Weights of a small mixture-of-experts language model, trained from scratch on English Wikipedia.
Experts: 16 experts in each of 13 layers, 352 SwiGLU neurons an expert, 1 pick a token, a softmax router.
Training: 382M tokens, 5835 steps.
Below are experts of layer 8 (counted from 0) of a mixture-of-experts language model. Rows are named router (the router's row for the expert), gate (a neuron's input weights, with its number), up (a neuron's input weights, with its number) and show model dimensions 48-95. Each number is 500 + 40 x the weight over its row's rms, rounded and kept within 0 to 999. Numbers have three digits each.
After each expert's rows: a language model's description of what the expert responds to. This comes from a sample of Wikipedia text that the model never trained on.

# expert 8
router:473502536432454551479465503463453548451560538442486501492492560568537457449450471542554435407519481456469462507553541476493452561526488494510553
gate0:479498537489558571474527472513485456441491499455592550571470489553518532419468463500534508488497522476488403482500508470483538562507478535565512
up0:528491516440521548455499525534559497471416477500448553506551479516537463497455489464551493460543498449521547532579537531492481529550475493461482
gate1:499497565445428492502520555497509499523516461547552513508485449449440544538515500517390474499542413492512466452503518475503452507503499435518475
up1:513522498564487445539474470474543485513505473491492511491510605586628469423442462537595557538462558494527536531497490486504521468549488549496563
gate2:546465525514439522630520462482481534433510529477501490443513485569525538565493551480420530468436399545501488480503484519562485470552493474560496
up2:544496448576503504519418479454544502510551517467492457519418519485522495512481452474493482534551517424432455440499511534461496457557489425510502
gate3:476473528515479495600446479414466549513531465476566481470509564550462446509480513491463480584516475485583435472428506595522442517505496493557496
up3:542513495479476504469605583492527503468531536487494493509495485448569546495440463540572530426521511524408499575567553462535561483488483482509460
gate4:600512480504457491476567533464517560506519449463559517545474517450519517463468528520527561423485526478509512468615529500473446537492484492506455
up4:602538517499508495493511566524482606533489484498548491509498438477463590506532549543464510471538502508521500509476529538490484540514531461442475
gate5:570449490430472584488418516502460542514528488496472515542506472477523419472560479488549507412448509519530490485545484478529504530526452512528582
up5:612456495469494546540496513537495534421541481516517529566552465524501463437481510548464523467485560500528500524489501477506491465547487490557509
gate6:454588481410490529418510468500450533527446510541516498499492472496544477511414526528524503527529502447508456463487443448549427516578397468510543
up6:521561532445544493472434430532412538509437471468467524514560480448548516514469465476437513529538496407522566473540421410549531510530504508496561
gate7:485517491461555501514503502542549483517503539533463469507573512515530516536480484529484595515501543492517454489517526500533502465513485537531467
up7:532538507504451467492436567517536479483508413512428500461442480478495457509471461503509519508486482480512519548493472523538557508466524470467513
gate8:472581460503481509516509483529459547450475467456522486474517492426451530503456530541492527431442537515485535431559547534510466526433563470552458
up8:527499561532429517529519510449518521522590495454438530521456547536454521527539457467489473427583493449505414542572525535482563415496422562554427
What it handles: Given names starting a person's name in lists, tables and prose, such as John, William, Frank, Harry, Maria, Julian; also opening quotes.

# expert 0
router:505527538485413572527525496467506464509510479538507482391499550440499497458432485471535505485490474516494428498556600495507480546504493499554561
gate4:412515500507507528496538539587432419415513470465514467479552574490466484494477509451524452552555437462521447491515544452596530420498494536511507
up4:476449531526488474498480509427491533562517512598515541517460430469530501497484511529541484459422554566459489546456519532528501431566588504478457
gate5:522465497568533551532489447509508520467493440460510493458429406565564537439510481455441495424497536425541476519482529510545478517470456422449432
up5:481516531492509508479562432438577413544489511476473549454491518489481490496478575493539519485453458557459465466466539507552474437514456480518444
gate6:498442509504529521577515503482493519501516422522541522512424553494510520544521600544510490539538445528493530462474561509437490561600495475516475
up6:515501525578481435511475452466449482491475564477513483499513485564486491506452470501449514471574424499463508543460462451421528446504475491478512
gate7:543457491511419517583385470559496473545471529480510481538475539527503513604482450442509524515505501563500535498458545463514488534523483498476523
up7:424518542448510501431566448485424465535498500538525580468456455472515520414488619517468506471494477477498483509501479479464492475490538542517551
gate8:532557531448467512519511537507487474506499479563481454621503494513569457504469531515480530488549475490563456405567462515525473493555548459490534
up8:501504452608444508440515482512541555573459465506513503532480472445532550478467474500460382434472502487478448507485474496460494538413536498524443
gate9:516438468473480507487518523501482423462460452574471472495580501482470562516524531502535531474468521418514419504589507503498456448490521478467496
up9:560434466482465529521449491531441518392503484551572474439528465533531518490509518488492449459464556452497484473506458515475497509612528517450496
gate10:453516500478554619463581641477489559448533460529517473480535532547495548495490461532453520556469559438538509500559491469555512512494504478491448
up10:576471485503449435537535465483482480494434459533592503522442498452561535571497495550552542543515502579485503518408553505502486392485479561512530
gate11:499506451477531544506578584498483540478564565459504459448459586470480492514461485464489503502513427436470523575548548484476555510538527458475541
up11:473539492485501533512492567535531548560491526505479497502563539467513451514471485527544578505558493469540513520502490454495507395481553519575520
gate12:416472494548569551479498489549491505449525496493531501504489500483500472466489515564545489543560485587443538514507546512475476502510513572466519
up12:492466513510527527492473488561503437507516547542438534441430546573505463468515528504533458485528492526523530484448505529528465513499508461425503
What it handles: En dashes between years in sports seasons and tables, like 2016–17 or 1938–39, plus spaces and capitalized name-syllable pieces such as Be, Le, Ste.

# expert 7
router:502527503506435510548514510492485525474489535492599514416447520514550536420486476427528480520520511461515523493520612480471446500534451441570504
gate0:455492507478496525522482555544421455428425415520473534493455585509429590537533573545482458566450496435543467479517474460503469550526436486464514
up0:483478542467524538533486529535477531500490495482444485482511477456516564511529556459581565477515504532500494459541510482423525519504531480516482
gate1:558572517485552468492531492459467503482500438552541566502482531485449480535493432488561409497527525446475559485516539526539538458436434470512463
up1:558524489544461475441519499455538512568526550489509499552446407501508515530518493564527557432485569465556590494415451548554517555536518475498502
gate2:574483511495562527437459514477537542519558517501543422461533536490583508440505497451490515451537568496538518469534525482537456548466508505495525
up2:495491546466470426466505461528547465528490431454443579597532478603539579507527439517498430485487528508533526519478466462570503519463522557520484
gate3:472419484512510537465486526498520493552539502456526505475481506558550449501448475403514494521500465501431606503450536525451498508565485508536516
up3:506491535544507472476539504462505452501565533467466532494467493504450435554504572510397441542478454436550407509520494514460499494503492516525550
gate4:442475502508456428586474491593523632515477541544559542479451477518515512509481507505548453530508560433474481471489456440494470559598507428473511
up4:495501531509562547495561496376494427524418482451448468468516468481434496498495514530458443532540501572512489522452479508465536450449424499487485
gate5:528476549437525557512480481579404521455471534439545471498527520490481579521496529495490526496460475520469438563510477506462462472506495479451537
up5:506498498492530508551492477574467547467421506445515406486553502448506507575495498439483523524478477553510431467499471520456463423491482519454515
gate6:536478570510487492595447499488496461445586509494549485491472504499489450547488478492481512429515454538423582499478536499473506389531470512550548
up6:481505483530450477504482461469471519390492521516569528386537486499509480587528474516517520466551516475531560500472476469450498468576468473578572
gate7:495528458442386543572508508524503454454542491562563495546447501558512508495461478437479501482465442543514551490485557492501523428531502501510540
up7:509494623458534434453443513530504548515495511539461536494456562552560529440519480540516521514502497539511510478517428513484502500460468498521488
gate8:522553456475541543514474515444505496529497518522504499491507526530509510502500498445497530488502501532449508537490496462575492563468489501410444
up8:451490445568509474486461494456524553466477497489493494541543487526433493470493461620535433566514571575478524534495514517418534535383469454375413
What it handles: Opening pieces of longer words split into subwords, such as par in parapet, res in resurface, advoc in advocating.

# expert 12
router:547556597415446510493510521495451555472524452521477494475461485510475519448507449506512478426502460500516529517522614449518470517552482483482506
gate4:476522489536515566510465474492529555543485495528497413504508469494559496494476541493479478449508533532482421498535500537439516587528533503461495
up4:560582469497477531484497461507523562522540557456460502512488533518562426496530487457505454451446546523494473507460581460487495497475550443549500
gate5:496461539406545415452466495536485507459487534477523447542467435462514508457478479527454399542498525494477494505494441514519493558440509468500480
up5:481494527539491518492480494508509570573505454451489511448453536454503501571555517436503566500479485447529513474503534528425507410530516508488471
gate6:458602528494566523499489491519523488465457466487504496527483470462455512476417588489492586539463496519526495526484482486532546483493457475604475
up6:461482415476486556540498507457518471533528455497521540505497547506439497527492509555562504465514465464496492470436488481482493482512508542534552
gate7:541508502500553399494475520494453489505524495507524453424495389501584524608463523464541536447496496529575432509521473540501512507453471495518521
up7:455447469560478545517502491533467471492494502472545450470506536535507552637513367520523496474531465479586468494515442477494484491475520530497510
gate8:596508479452501505499458501500486538473501568389534485499540537544512483562549442523541508468480530633444504539563538430553598440472575503489544
up8:520523490496498491520515467442527468444526516454454514492556477537510508515443523529546422471495426486553461521446501538527504585478517495542473
gate9:517506543474543586523472454437556438516493597466517498499590539543547472604513476508501550506523399498470463546518476560498467508518537468517494
up9:509546497474486578522533530497465476486513508490506442510487490458553497553505567476456482513494619524484463497547498512524508417430434482460532
gate10:478475511512474560496520438516503525483526590490589413572517489470514444527525470499472421484553472507525523522502467478542428509446506496500514
up10:491489488499453453452523561569452513484507466510474406419451510514586496506477522436452556524571504459530618546468508513486559555448481465503541
gate11:523428550528471404499532498469461504509467527495519469521550535508465500555537499577517538476509568528477524496408560469433523502472561518494489
up11:507436538488529468536458620580480514583510440538567487506476539474438506538533489507422566512512476447520490549517492585547537499511493517529478
gate12:522459542529483460511514501464565515488495510500434470483532461513432555505552558437502567465542520504484493544552446499511480530510545486426538
up12:477544517394483480486590469513533516530522452580457450426534543529525564504552576476533529522536504498499447546497465429558567532461553450479476
What it handles: Single capital letters as initials or inside acronyms, such as S. R. Clarke, NYT, NYCB, and "age" inside birth-date parentheses.

# expert 6
router:511499544467516527544474522496439494481483504495458533493422455532569548475493462525528440471546376450430565467532549463418447544509472477528522
gate4:489540571532508490447512508508515496523524408553505557518584514535530529532427477530508490494490423471463499482511476529479534507463471539490480
up4:515586475497519483565523533547453558500509570456530493483435476441488468405522493549540459474491534450443457496550537507498517549461504509497501
gate5:548580504527554480522514482503490459448508465481428452543552486514530468527528503530485491540498520495544472563462542530510493473510527519505421
up5:481558442448496458508420550461488524523486553496582483521558472546449516579567481516471449514519596544546552540551504581519550433564499528537520
gate6:466464508481575547494467557526477512498501482476444464538504506516498453470534566466450468516500498413507482545487485521495462439513575505518502
up6:452423560545514552512502592489519442508461511513527519546526488448455567524488507506454482583521507474547523547541492507473480440561496502547542
gate7:482461514492457443524427549511452496515510486524424570413501465538425529469570615466474573513566494457530524579433449488573480395482493528516582
up7:479520550604433564509466526488515452454440490468523520567501503491466480571515509569544488534485474492505428562505482501381482466493534502453476
gate8:527458452462500539538480493547514511596458470514479442498420492527451480510540439464463519467464492507476500502543501558472474541550461469484528
up8:514536463506428504477512562499594534543548479529479443513593542490475531501510522496516590469550529493503565519512501458554492486476490564468483
gate9:496498526558533448590533495428435545536492458531475532467454524497523511576487556475601473499469442474459462415550571491523533466528448518478516
up9:561495502642523476535482370488502537487515501504422525502480520521515505504515492440556492503467429449461451454492584455520566445497409514421495
gate10:500523502467480500517466586517484505553419519507533483464492420549484518528464442500460540476488562443437516450596545562464471532491470498529479
up10:529494501486483450492536525486477502486475473373514501428472454553532493556451480463484435463483491489486521432549521524451485533639532490515533
gate11:377517529513534553488498486511435454520505493503528510482586602586548538556529421502442471505461541425505482548417517468585494452443493457472484
up11:442531487481477527501409491520512531582583523450507483463412481536502521555571429484470421570497559445503519538521449554501545519468512455507513
gate12:492545504381440542485482485517476496516478491493481458511488514531432502498532442576509491410543518547512539475515507488499603522534446530442517
up12:504506506458435529504524519483502478553486557546501452523553478507424547523500524544520479432513544547478464413506555468522456558525538553426438
What it handles: Line breaks ending table rows, and descriptive adjectives or past participles after "a/was", such as high, long, known, directed, published.

# expert 2
router:506496576489478512503520515490487549471524471534539480464417474462533481453404458535531492444577497468412448574533503471481477518549473442548539
gate4:474571513590524481513514521507474521561581481459418503524519439537469497505495505483499411476428426456446470503483487564474532538534468462496560
up4:553450423447457547553514532513477424503413488528525501467528523476498440497496485491435448525528566474539461531593490500519445517485407491504521
gate5:457569467553514539536454465397504537456529511475450492521506526565482509477508588496480590527534479531454445506504536520481458509420531561543432
up5:539473464497480427525540537554444482539536516527493521468477459509525519546532452450460399479475524485479531414506494476536514391567491500459581
gate6:532518408520589551513470553477502521417497480530523464559584510567487578514513467529466505414472486558535476527489559536422490421496514495544513
up6:509576552471486518565602512524567484481432512534558529591514521560516462556488535393495478533460545480493575489482460525521460523532445459543462
gate7:518430577480572485447553509518484455517487489556461475564488562411445509621529481475486530480444492491565503536535529493496494555474432496535534
up7:472532455448446489524441575470530542458485548469475511412466520492528529493481541507553454483557495522557600506494479466430532523497514505446483
gate8:560497560466427554493554481529438536475486396462524536470462518432540476459516547530513496462529474501497490521560459495531552503501487484491475
up8:510423477556521463480436485419524525565514560446563532391519532517453438523490448524559548516497451539477504491458541435550484484505482517529602
gate9:415480484507515482496530482507464486544545369440559501489513460455463493564524505513502498538488505465500423602550466488533423529475473484507474
up9:539518509498456514530515513461449516492579428507452501463596532487460449452425500476519486508503479525505492547482528549526467571595470503531498
gate10:430512445566487439561478468550515489508546519544493523557486540475462552501531539514444423543467499542471479511532526510462531565499573497493542
up10:452457513471508467539544572530441395493451472561477450424568483458508509494475497508483488488581496514499442474520520571494526508547474454503509
gate11:499611502509567457440504475527496480464508509504524457549511451528522556506555492497577518551558515508522488521567545530485510495394509447476456
up11:521502501516436481473471549450483518496468482489603508500563448546494547484499525518500500502473551546546524487520553561456546517565478549492484
gate12:469561462528474457576557551488502519551470409537542510495535459526477508521539477458506485486536421518478519545507485485526521526549509434552520
up12:464480520457535460453519417569449486448458623475520483480477491449526528434490509539543544478494503499502546475559547455528518496472469491462480
What it handles: The word "the" after prepositions, and compass directions or possessives after "the", such as "in the north", "their home", "its own".